config.toml
num_hidden_layers = 17
hidden_size = 192
n_experts = 160
experts_per_token = 6
d_expert = 64
d_shared_expert = 0
hidden_act = "swiglu"
moe_layers = [5, 6, 7, 8, 9, 10, 11, 12, 13, 14, 15, 16]
router_score = "softmax"
normalize_top_k = false
routed_scale = 1.0
balance_loss = 0.00475
balance_bias = false
init_std_router = 0.0172
lr_router = 0.000759
num_attention_heads = 6
num_key_value_heads = 1
head_dim = 32
vocab_size = 16384
norm = "rmsnorm"
norm_place = "pre"
norm_eps = 1e-06
positions = "rope"
rope_theta = 10000.0
rope_fraction = 1.0
qk_norm = false
attn_scale = 0.177
tie_word_embeddings = false
parallel_block = false
init = "normal"
init_std_qkv = 0.0361
init_std_o = 0.0
init_std_up = 0.0361
init_std_down = 0.0
optimizer = "muon"
learning_rate = 0.00207
lr_mult_o = 0.813
beta1 = 0.9
lr_head = 0.0108
max_grad_norm = 2.0
warmup_steps = 200
schedule = "wsd"
decay_fraction = 1.0
decay_shape = "linear"
final_lr_fraction = 0.1
batch_tokens = 65536
max_seq_len = 512
doc_mask = false
train_tokens = 650300000
max_steps = 9923
dataset = "wikipedia_en"
Below are experts of layer 8 (counted from 0) of a mixture-of-experts language model. Rows are named gate (a neuron's input weights, with its number), up (a neuron's input weights, with its number), down (a neuron's output weights, with its number) and show model dimensions 0-191. Each number is 128 + 32 x the weight over its row's rms, rounded and kept within 0 to 255. Numbers have three digits each.
Before each expert's rows: a language model's description of what the expert responds to; "comes before" lists some tokens at least twice as common just after its tokens as in all text. This comes from a sample of Wikipedia text that the model never trained on. Tokens count by the router's weight.

# expert 8
Description: Taxonomy and chemistry suffixes. Word-piece endings in scientific names, taxoboxes and formulas, such as -idae, -etes and -mycet-, plus table divider rows and code-like strings.
comes before: "\n", "ia", "c", "us", "in", "a"
gate0:161137187139131108112091152087081171133111104054156132098123182111117176145145145139100123156132128142115067084069159115178144119079151152126150134119089123166169118118144170139130191110107141163107131056129176184131191177154116130107073102116109152201134180152083097063143116094213158109155131106132120133092138188163154110103087101153142120116102143119177112122145130158150137152096169150109120126158146156129130140136146128135107097160121186209103159134098159122104184086146108127145087118118151179177177153193142156141144072102117151148133103141094139156078212201102117121
up0:117093144123122154135139109140138187066124217112104109120117114163125147127132139092127147087126132159125126123101069137152156170116125089142171107181191102134092119114142130202088133112072113121123149100088134162198166116127088137096159108069176171134092129188166193121100114173126147141131100133119134155121176143055143112130113117165127137103188072128159106114075135100101081086198183111142131117131133163169141168118143111072152153058124118161240080109182131121138129136147126161080101109124127109142123136156172109108141151112169135161113101189123109138134035154074139110
down0:148064141111134120101122146163098158114140158198106114121104086167137129124166122146120154132189100129130129131101118149110157183129085113132094111131107162134100115185134146099068095112127035145108075164138160066136161126173089134139107120144197089094152183077088152155176146138146116119107124104112138164128137144103083153219145187139102153158090077105205154134103124061147143125133092166142125130105098106080136120093176127153105059128192088069135108144130116109134147185154127043136157081130145050123121079150147076121122179127169156118093120149103114077108097108117146118

# expert 30
Description: Clause connectors. Relative pronouns, conjunctions and auxiliaries that begin or continue clauses in narrative prose, e.g. who, which, until, had, have.
comes before: " the", " he", " been", " be", " it", " they"
gate0:180121086141111175107101131242170130165142177167133178141090144103156122141088159135101096148157181113155118122074131100096128175107100169122186102142072130163123068143132132151136170115130138141073155117122113091157099145129124157098106152091071085111138073112067147141159128121146108103127123131124120116142101136149124143129159168131159145071178110137125063106172160087151100182126134163178149145099088140075085111142144109188139192099091089141088112115146157087137181032066134174148075133123114108162148113113166124153135170132188138143120147114162140158100196132141114198
up0:116122142128131087126102163107107122170145110093150134089096113100076144134094176119102163134107075181217135183159091096115115033111091136143101174101093097152082138144094116183087168129115126146127095176098106164158086113082108199153093149200121131166138138087090119088132116106149121175078119115110209157111077104079135134115145105136148141163173162075097126131117081119144127106130107125108125100084118175095149153134187133183166095114169096118155076147182086113138132172147125092131108163123122092111099102201149074147085076126141140148059155102117126156116064113141130143
down0:169221054154112145168168123118086147117185094116131149129097088135126149150102116120166156100144177158137135126103175160133132123116102098150170093111131134145157135174115159089164083117147168047157136146117113137139125121147149166113127059118165170089160082124151112093136143164116140129140106198114124099102192152122133145144094090091148087121134170156075104134120079221077092167128072171136119106143107107127124120137129189157185171052094111093069132135135189160088129116121115128178111141061130091156127199095109117144175151128129103138174187096126156094082126131152129175

# expert 50
Description: Table cell separators. Pipe separators in Markdown sports and election tables, divider rows, and header words like Votes, Championships and Cup, plus sentence-ending periods.
comes before: "\n", " ", " |", " Date", " Year", " Score"
gate0:132086099115091148134101120187149114118166109147151072117062196090142160140164138158122171131121171132159129176067108139124085093094103145138096120141111224124132115134106139067093093154097149150106129116123092153106166076119130182111214153076117078148116077163132121148105091111180126079091107061173192080107105062166134155147141139114175139131142148111139141107128111111133125137153088085136131157096108116153103174127084135097120103133143174121099086162075082066131166138157153138168185103138166163123094128138182042127139129167100154167130081169142105117087160129130159085
up0:137159101131136119116087101117127134102155145183064156141109124133107053123128170136115107145111126098144102175094099084100148175094136154140142154176158086156156127167118085113242170086116166119086124121120155160098122164117168102178136091178164148152111082122137081089160066168078128118029135121114138066143136167115143108148169129134152130135088152105142151150072091129149110123163106090138089095113108102083134088153131148150113134088125119164106144147144150067163098054107094135117136109147090165178141147131112136110134154139153148179137168129027181168097108180072162081
down0:125135156110082152127084112073072178255080152176094096073084118107130130145153151135127095091114080067128128128112141095116128165092143128147141127140148136169113103062069124131156168106154105122101145131100121176128146148113124115169104199162107048129164154100112094178147138133157142138154112125141168172127114132089148116145125124122155137072184050128124125124123094121140108102140119132149129149118171128095101138143109175082070162164079048111143149116187117069132058199122098139158099138119149075133165106106149133132080100130182087110106139130092149077149122120135172079

# expert 24
Description: Spaces, dashes, directions. Bare spaces, hyphens and en dashes between numbers or in scores, plus compass words and County in geography and census text, e.g. east-west, 0-3.
comes before: "1", "2", "3", "4", "5", "6"
gate0:122105181136153101158091165137085043084109105113129128178050108129140073202149165145140126126178055105110143122138124092126096102061127138104115061175141104197169099132174138153088153100109122089116076097117165114123094128133127088142145063082134100049115130103183176120117100163079098137116103140099129133099074142112164155179067153105156180144149149129142125091159129154156099086142125131096072143143142124089134151131130097106166079093169111126087215132108112133088089107087119109140155145129101076167129177127121126156144121143113162169092094120093057139120133176121110129
up0:119137136140131121126181155114113090110130142140119131166128137089078098113143116142136020179178096169136147169106130116080145110155095163154142108090162126111123097171104132125119183179170163099070109158087177088158108070150149092124154190146123105132111135138196143127104121164115135159134145116134113115164151199163120163082127064060127175098117074140167080152104130144104138095099107155164063150063113128075129168177081144198095130180152163167143156066194118099121106183137095117100091098148139111136119049120137132152161149122138148164135102163091118186145126155097146127
down0:050134134129120151090097152152053144150084131163093102133109067060147126178121124148068132107134163171155142106153106092122161123170156096110137112149089154123114162189130136131149132069123088130122148128158137077160125158134141113132089153117118110136139116125120057110090093186214162085141114084132148139125087128110120152180135244107120154149101143063154115108122153131092068094148141149135105088172100107143092220139143164175109163105113134091120101128137101097107101140073158094107142153098130111146157178099092114093096123117188170138122103167087161144150102124127218168

# expert 6
Description: Infobox line starters. Line-initial dashes, pipes and line breaks opening infobox fields or list items in biographies, e.g. "- Fields:", "- Labels:", "- Occupations:".
comes before: " ", "9", "-", "0", " Website", " •"
gate0:132118188083083137150086082063151154153076151075095111111088104079145114187082065073130126128161107143159136229085113149136086139143129132074177133139154088139151101128129129181194126111135113172192163110085122113078177187149116063124163129072083129105128084168179121126196131163087144084119125153134116102116128095162143103182136102088084149094125163143166130089139142149111110108133147137096048069146138102174122172144156114138073093119128087107137164149142120141134085120148084100150077123174124114105150138144155119146122132132106115145183174153153120136093134168116165091
up0:099121087096211097134060134167119132218164182118131115120119139146135096137178165122136137117053091166112113084108104128142112155193075150160143062109098148040176147157206168125127161151105101084135130113153157106089098119110106123126114127088154142148128115076116102116075137097126154148072161082136136114157115162115130104178108080131137104110118131161099129110169084114154163187056084128121069099116093103144154125163079115114147115126181123094148114109116171142106155103114113080162130150157116180159123093132088077067158137158120110151055140162147111108105120134058082128
down0:125128132143136135088121084140146073125118154112150105102143126097163154129196120135096188164087088141156144126156081163040087191129072167085146175095155095122135108123141116115138154113138085173182125106149082095159075060123141174135157118097151110074126052073175139108060120152137012142129117118108104092163145174141158120157142165151154118137155085110168098159149159150106122139115182144056144122076138128135122164137107146095130187158150126145119092170082124096090082085109112142102081070168097160142157167086138135103124130148150081106120126117098104168126136065104133115

# expert 46
Description: Name endings in lists. Final pieces of surnames, countries and teams in sports and results tables, e.g. Karlsson, -ić, Makarska, Cuba, Azerbaijan, Awami League.
comes before: " |", " (", ",", ";", " –", ")"
gate0:123110155125177167159162134152151102166146050172126097096132089154081068136141141145056161123089121132074138116117129130109085094099077097176156176137125108067129134119125166105100115063096122093111089151121136103172152028160148173141108179163161114092136106152157124139172137186146162117144110205133134101155090118116130127141137128123052127190076125074150127158155166104165109115089125108109154110106124154156132173110127097072105118119136162126066146158197157136141075119132107181164157140094127093162213115181130165077124109103136120089148179087118081137118133107168123131
up0:141145119134160052139154110160159133200093152163127083075125123187120112166109181151167134086090167125118144070163129092096175062131101201149159144129149151107117180106088121093080062120125193137109203155133131151122122138114156173052173140157176094121128087115191090154189159159149158136132103101059102137119069126090136108127104104088144171135075148148166154124127169128160116160155110107120158144057149116139108106122180103113063099167098170095112107149145123109194103106143153134051116149148150120128145134137086130167149163134113129107141121175187101152128132100110145134
down0:170181153125139167151141148133022106118090144144127113127105149129142116088141098131089097125134129122170166093119105146131107115121173109133062155168136123050062174097095141125102140109206164139162114155110138103127065098133141121121081163168129164170134129143130137117112112142138075129173125173100120126106143105095094116159185095152125117104152173155134201168143024111103154128121168163200091137095122085164065141179075091083102139146153103097157160142134144143139104117125128123124173106044092118179101107145187144096122142154191133164101141085202122125078117124104137131

# expert 62
Description: Digits inside numbers. Digits after a colon, period or dash within times, scores, decimals and dates in tables, such as 3:18.67, 1:58.26 and 2008.
comes before: "0", "9", "5", "6", "8", "3"
gate0:098118169163129154138160118161094164087152127082111144071119117143086185117129165069102071144164149117118136171114130172145086098149052137121103100135115191143121159107065147158148136135096146121076092159115119162154110111144164097145122084074148148106128078146119120121141098094100147080103089144071152089173170108107146125073138136068138139111134079185064118094157135170132100111055086171079117108080088092141180077138110132132092104059113133142172158080148142104124120155105128158101099102126073082097056114130112077115108047134097145047117145160137119095102129099109128126
up0:108138141183134107147114161161156117127110113127163174106098126181124123124160097096129135092089134106151099192142144068139160134090099138165126113118063083106145091160115148117142096147122140068099105144097095092125173185100151116152143135099214153176108161098103089141139152115116155076064071156143103170115120195191181152130140117159135164159132119166119090108148078081208142174117148106125089125145143131115142084145109167163127164202124189113110118126062126171134215124143085132133127102222149169105118096168105091134115127153122113156133213147113136141083122129092169127
down0:155163132131159117108139103141102170154172079114131182143098187144122127118197147098116121123089118113148112126132097118111163122084179153130101090154049123159074110138135145139127147083126164121148096092070069098102104118130132095101083106122116145172115158152138171107165163108178151111144143150148119086140111086112088209128143154173098128154161127136156113152140089101238137149041169170071112109103131163086066113089104107183122082137117135143162143105144140156083092138144096186144126124138106102095095139184125158101138110075143178115090169121043134075085110092137174082

# expert 63
Description: Spaces before numbers. Bare spaces and opening parentheses right before numbers, as in "(age 18)", coordinates, table cells and "August 9, 2006".
comes before: "2", "1", "3", "5", "4", " -"
gate7:136129151089100115152108137115099109089121104148066146181128156178124149155113133117157088139154134101160137133130134152106088165177211121122185113139106079081181140149126136149144056143150153126167069124104089073114103121119123184131120080085130123115204094179103039150118120141084169096052074142056128066175150127154140173108085090104130111150126106134123141116110143088115109070098123097176077063127172157135150143085122101185151188133139175117163108155149115115182154152151098155146143117122122131109131116086139111070164105139117129116076123103134158175115086133176138197
up7:132142157168151109097144122195178125158141151132127139110189122144168129097106158160110135132120119105140163101127052176089106203080107101104105176156092138090071123158101135163166103112129115129139100097193098130121121114059149110147110093100126113124136089086139119100165128111104146145184131093135128205164131137138140200115160123159109122181164108137122124190089170132085130128105140115115131172106091128142048153141075104149198071133123178044104183091094126115195112141144109135167118132134134087126162097073072149134141076116098120090107036107113121116120088144072133090
down7:153106126139154197121156132171138135125067134180170157162123056105119078153158078150134119088124081111093096093177121079133104156074130144133144156119143061158150123141118076128117155140088150111138131112106174171136123056153107053130156083091118082122064102136136111166140132101121144096165093098108095176168092114190123166073113151154096159112101168144175169109155040117092189108154135146109091066138113151178079088184175131125082142071091133127168107116125151104090132137127067135078139144115123130097126134112170127171118114152106059117164122172164129095129089141126100098

# expert 44
Description: Leading digits of numbers. First digits of years, dates and quantities, especially 1 and 2 as in 1982, plus spelled-out number words like six and four.
comes before: "9", "0", "8", "7", "5", "6"
gate0:133110061166099142191120137182102172146124147114122182105129064203126139058108116093116150162126110128132104093108116110173145148139113085087123134114117079140169090089112210044090132079162153125106076120095128129109134151105066173142116101130073130190136186081129120143074105161082094118130125150099150141164186120087103131131167109155105152194145103106067146146172110121145097134114043111157098185132127113109117117085119202164163126099116115142135073094124064119140129141147143072175110127146120099133076137102143117069092113127091161116122107094152122126094105072102127132
up0:082086132109133083108084078085133119100081156149158121149127164156101162081118123205194154176177181154065112132162162121158121191137145118136142113144154074148091127166076117058088190134179145121141074110141135090148152129118157108108141140157175178080172101173108118102176131121162142115121180144149132118146131152082114153172158121168122136085184090118117166095095117121083085118176110153112126151060135107074175180126134101152142114152133116070085150127093101131168111099138147113124121114122108123147102109110093096172080159136156109091174103014153103102132115130129190132
down0:129131084111162108083102081122162140129178174162092084127128159130119107131105051102138059093042148120122128141135164092101114136173101166120151099113082101158167130147060174184086140149107103165156104177135155134134107111111163115125080089193107160082112111108155166094141175132135146140106169125098174136141118140075102122100127141143112143135156172163082161147104091126132104121174113173103135142108130140095174151168079158149093139153110103123098070132171106150146151198092192140194140196173147129064151134093150133148139163134176087070086100121160103069152140160116056110

# expert 53
Description: Space before numbers. Standalone space tokens, mostly before numbers in dates, tables and election results, as in January 15, 2022 or | 11 |.
comes before: "1", "2", " |", "3", "4", "5"
gate7:116112172141110064108209133162135158116051093156127163134145054145128141110124207125129153156147222110122118105144143161061073187140218112129140113057094164151139141156155135141140149109084183139153083151128138157120129130094109172159043128121150094093150122093120080108103179145131086148107152150140076170108160118100133159173121108132117145155115096153152159144159143168065166107109104079116145158102151121137130146091106112178072109111179151155135183156088159133194100114117119135165114097133097150152133140069094118122150141115098156103101158121110154149160123059144181140
up7:112162185203096141144131149143109135203077128128135111135133114101143157103122191088150141160099114158169079101149092142136121145135118061109155152119140192131121122117181115126113132057145121155135089133126151135083097114092165139105128119197187113094159152105122151148077164145111129114118173164100108145097147079171088108130157141128179148107171098139170129108169197180095098143126135139087187160098136144139108119103124129112145153123095084135082187138081118129143143110088177091149033088157118149163174126074071106133166139125114167147099051078148131072077155073081153166
down7:094151101133083104147149145105136095178178147152107153108138111135125151182142106141124121121106193107096145148084136093187159113126104177082112140098181115134145098114129127073155112155117095180113082076140165153155106109212152129155127148145066110125158094113229180168171166155123153145153197103059102067119103100148160165118105204192176128079144108077119141121127150085053130089116104107158171084143089162170104133146089170101129147129114140121148091139100131149108152159102158093052170135147171096143114090133123183113125114101090095135128145113138152124191160140124123094

# expert 56
Description: Latin taxonomic endings. Endings of Latin genus and species names and biomedical terms, such as -ia, -idae, -ensis and -ius, in species lists and taxoboxes.
comes before: "\n", "ia", " (", "us", " is", "is"
gate0:124167171087144099094096114175183110074109153111136100076098119184142163165100205157108172104085128088051149159116147090213136146140163100127133110114135131148141163171095152166092084144177136111152178128085098151176109085145104168092139095128126113086111131155196107175097128121123136122167087138119144094115155193093077148153123162177098168134102146152145102104128158110141133083129098152085100141102139158080145111128094099098140099154206139199157126087162148159096147145081115177114096126142118167141167200151100161164194123142134074114164089128150139112126137149075173130
up0:132171135079154106108079121134154152156146113129148137151139132068076103074127134155140159179122211083138161055074171155115108190089055128135108087072129146064098151098118087130153079122104105141160140056135133109095136111154087135093080125125114150103178129168140200118154108149129130099132137079174145148128202141114108133099149216124143087150160117068120116097101130135099149167094131096087120115152133138190094100141164106132083158137108074134179101156112109165113158111191141146125189153118158112081146150074106099134073117124115131144135108123195127120171149177081111106
down0:187137129118138122173140137144123138182124112156119117096136127176098135114126158111160103158100149148122107137185093160228142086093126122141149053117225122149103100180086165178117128139083112147160162134084137166140100124138091120161165105154143123100110129144097222147130054126144153133075136104156123089155129142115117167106117093128051107127148127197148151190139103076179096138126139116133115129094138100089084143149112154126140155166105122138125117169133139161174092128074072129102092145127131112158115035152148114127191105144117049117067094102104145174122099145073148070

# expert 36
Description: Infobox field labels. Colons, dashes and pipes in infobox and table structure, notably "Years:" before Team / Apps in footballer careers, plus birth and reign fields.
comes before: " ", " Team", " •", " Total", " (", " Position"
gate0:151117108108108133140135046156163150081149193099108128144107104102148147133075191115129173118133123158130132100106137190100096068137160076048150172110115110122110120163159131156140165117149113096092181180168180209124125130109064156155123099138153149110149098136113121113132132150158156112143111129103142084085148092090140152129157060124228105125141123133157081149134123119103173099117092147226090122100126096148143169156102144162168089066132118126099098055148100151140114155172164181134128142114101102087120163119167103099126213084117121133094113143117105113159098094199115112
up0:111096124134154148114141191137099085133117112112180124114115133127102131104134191189087121117154098150120099093123165145131096117198189135102157199181126140182151085181051180132101156090115130146135131111097150088120125127081121182208138132130049071144081128132159106168143127135106104167117116154208087079103089120189145119166128137132102128075086167155134141130128121122101146132130169147081136121116158118110151174048092141056100154159203111093137135122112132121092105125126114141171173110097185115118143101189130077185161154108144102102101092110173130145152123155078103132
down0:115117093139144119193123110073117155102081106083144112166142173111157140056126111122120176168063129133073134155101106144072123073163143085124156150044125126110143154138128188131094095138132101114172123153167150137143105123114076243111116164153097145135140133117180062177081078081102171109156097078101180128112115164111106127130161084102112141106106112165138114143162122064127110165183131189134194161147158106125123170138116113123085141136154151088147100156140094124175048130132096129119129120097129161091153102050144125178147117113159119143169119105091061143123101143139151159

# expert 54
Description: Abstract common nouns. Nouns after determiners or possessives closing a phrase, such as life, time, race, money, population, business, in census and biographical prose.
comes before: ".", ",", " of", " in", " and", " to"
gate0:176099110156116125166082077166134138101143131197155140146035109115142173066113150119134100133105165162115162123164083109137145140126150149145089079095118094142071097161136135129098112120026130116123164094109196126128118118142109204116106138135151087116150105146125100121102142098112104106112122194183130069141130114136123131108164133101083102144089123113162147115031131146120103180085199137058158166122104154154108108216117097133147182095120133150087159114139098154107180121133099160149120147169121095132182124134097166116126104082063132129144188123197163090152125092119155115
up0:119097113125129130182111134101108161153091151145161105060128151137170169085115136129100207143111095126114093078155110091115077105102140133135123099134134143098039115092131105141060063165086091155120147126132112108086123151168168128099168135123124132134148050136119114123136119113168143065113147110123089165180163202147145170177180170072105082161132140197169174146142119096175157146126094201150142049124101107150090092135118105131137191135122161170100114126191116148099119108110129186116149146164128182128163111093182124094143151115144104191105135127127081144126179101167171106
down0:112172123144147162140134140144169136177176104098122138088140055098186129176074131099067155124113125121143173157143118154104139158080146093118139126157150081123145183136120038161158143065100120112123114143168204123108135170131173151088192134202176075149112136121148112148143159152172130100144092040114141128118143073144158110140166116128152139108156142116146099111183113141101216156172140090110173154111157103153185151102137111136083176162132120134157163171110171107103146114084116181098122104137143166144178080102135070107160102133127159099083157134082074125117181143138104091

# expert 22
Description: Table codes and separators. Capital-letter abbreviations, spaces and dashes inside dense tables and result lists, e.g. racing track codes MCH, FIS, scores 6–4, team codes.
comes before: " |", "1", "6", ";", "5", "4"
gate0:136131112139119122185083119114103156127152115167084145061115149164129155195109130149084087130138100132177110150068122132113175145100129111145136083146124117113102136060157103171145146121121125166146158141187093069160145110106120093092062103147146062179102109132104073103165137140137170132121096142047172143137150080171178114160137176188079116172152134127138181096082122079099119182106120096151139137070137080168158131126230099166099109117116173162096173133136140084159161140122192184146124149182126157130086157137130152107105101135136170097111129151095192100095138116132175104
up0:180113174072143074084057126128117189126138104134119106149164089126107132104139082105123129158124111091127140117113196092108163137089122105102125113200092122142089187133115134065087123113128113184144102072179152153127147137164143098073143123078208181095105083140117104102057071146173093176151128115133068125187144136167154146156133120135090093199174163106118088099117129133098145125114061098095120112096140110129062107145115132144087134140126137136098130110136205178161109118159099170117122146086119141209152059156187162111130096137092150135143168099151125142151130120098141122
down0:094134114094140175113131102065202107141114103130062147130149158127153152100084123142149137073182146051087132129149168114170118132116116140101128147112158149149093141107143163144159088161122073140114047148118150178154166182115159045119138094110122144106211089082159190120125153123073104113108100118112078119141091110161120146124075125120048118149141063123166125161148101192134166073116171077137121129107146120138110143125172127131133121122126107099118193164160105175154129123067128109088083130150157114148182182100113106108151099081149160146117116071089082087127182101079110133

# expert 49
Description: Clause connectives. Conjunctions, prepositions and discourse adverbs that link or open clauses in narrative prose, such as however after a comma, after, when, as, that, also.
comes before: " the", " a", " that", " he", " it", " his"
gate0:121138104138071078132194173133178166118107134050109125122127133093164139146066099124097128196159123126107197094138078080095132071111157137178101167117139115134138135131148077141099108093178121100102101115146129175120180101124096142077153149099143107166130139125119113140146084139155100150187134116116060093124162193087133138101127108104146068124146081089123118133103166110110117102080121125149081146079114134102105092124138127151061095113071098121117161089107115076109076165130154134139137123124193095150176165118096172139112143124077098087058123176171187126154192049148156105
up0:125142161134119154146093122128127136140139092133150115141156139168117082159156173074157084139156171116151148096130033134110158091127155116118139096183116100097125115131154131000153135137145129113137057105166114174131107122116156145150066133149201110129100138144119149119152154129116079119089140054103121124129134082143110105132070102109119146149129159123041159121114105076126142137085119126119116189105076073104111150123158172102135109115101125088151150129086202106142114128140129131100143128129100084099186114120165093177117054112161134130180143131127109108214205122192146168
down0:137145155153065122149146088189122185151115115050148139125129096109185170096075096105110100070083094187168106130184129126089132086139100095124113159123225109141168174115105164126107178162147129116128120126142096170202088070141139113133126171170172145113110161113125141155150125146173146105075118177155161164155130149115119135166141134138147179113174126154158191119120164120122136098068200162134175111166134127124134056081145110137117132135192129080126095126161092135118083153135106167159153111166137136158166100193177102146110170108096166087110182137123130159143088082117157117

# expert 1
Description: Institution name heads. Head nouns and final pieces of institution and organization names, such as Court, Congress, Museum, Council, University, Smithsonian's son, Star.
comes before: " of", ",", " (", " in", " and", " for"
gate0:163111097127138126125134097150091126209088145179206143125079177112134143097148039115093162182073132166144128123088157157121161173128045133101117138138080175116153105128081147122153104179147122136116108185126091117125143143117138111131165172121134128109048130072151130179106106127070158085158145172068192092138146135081142129122129123154130105130101157143170149124099186152184133145154137129130084156122119135093101186134143134132127090097120080156105137097164132064159152135130074119079129155121134152149074145103096149064168051113120132144130069089129152170108070134185114155
up0:117145172178127092102150111076178119199100071163110135123097149119118152146172134189186127107127167109181106152119167141141037131145130153068167165108112084094141167125121118174133084110107087099155122160114117155078162114123139106143139153110072077099162161181143128112115164095100184130136139127134112112152142145146068124129049096139161192119085165117073172154223146168154121131130091159120162094110136079150112215147143103104157137122164114160114135110155107112127131056160078115114133162145151049118091143113103154086092135168124084162116109124086133159128114111167138090
down0:173124172109176170159106104098101136140098167149124102101136140144162136105133188155170165088165091088156176092118051138153112140096191153050102113161083109182166120085152159159114129081109167183093099188074154096091166110087088095150118123169152157165100132115102136111130110096145089153148109125122096149139164066145132146090070120068131146142094113087107121130114080138110139083133106121163184162171203083214126136148115172123096103121176165144114140120130114126055121122105124079100113099121166122161124128106087106135159132183150107159126079129173102168144190153155153123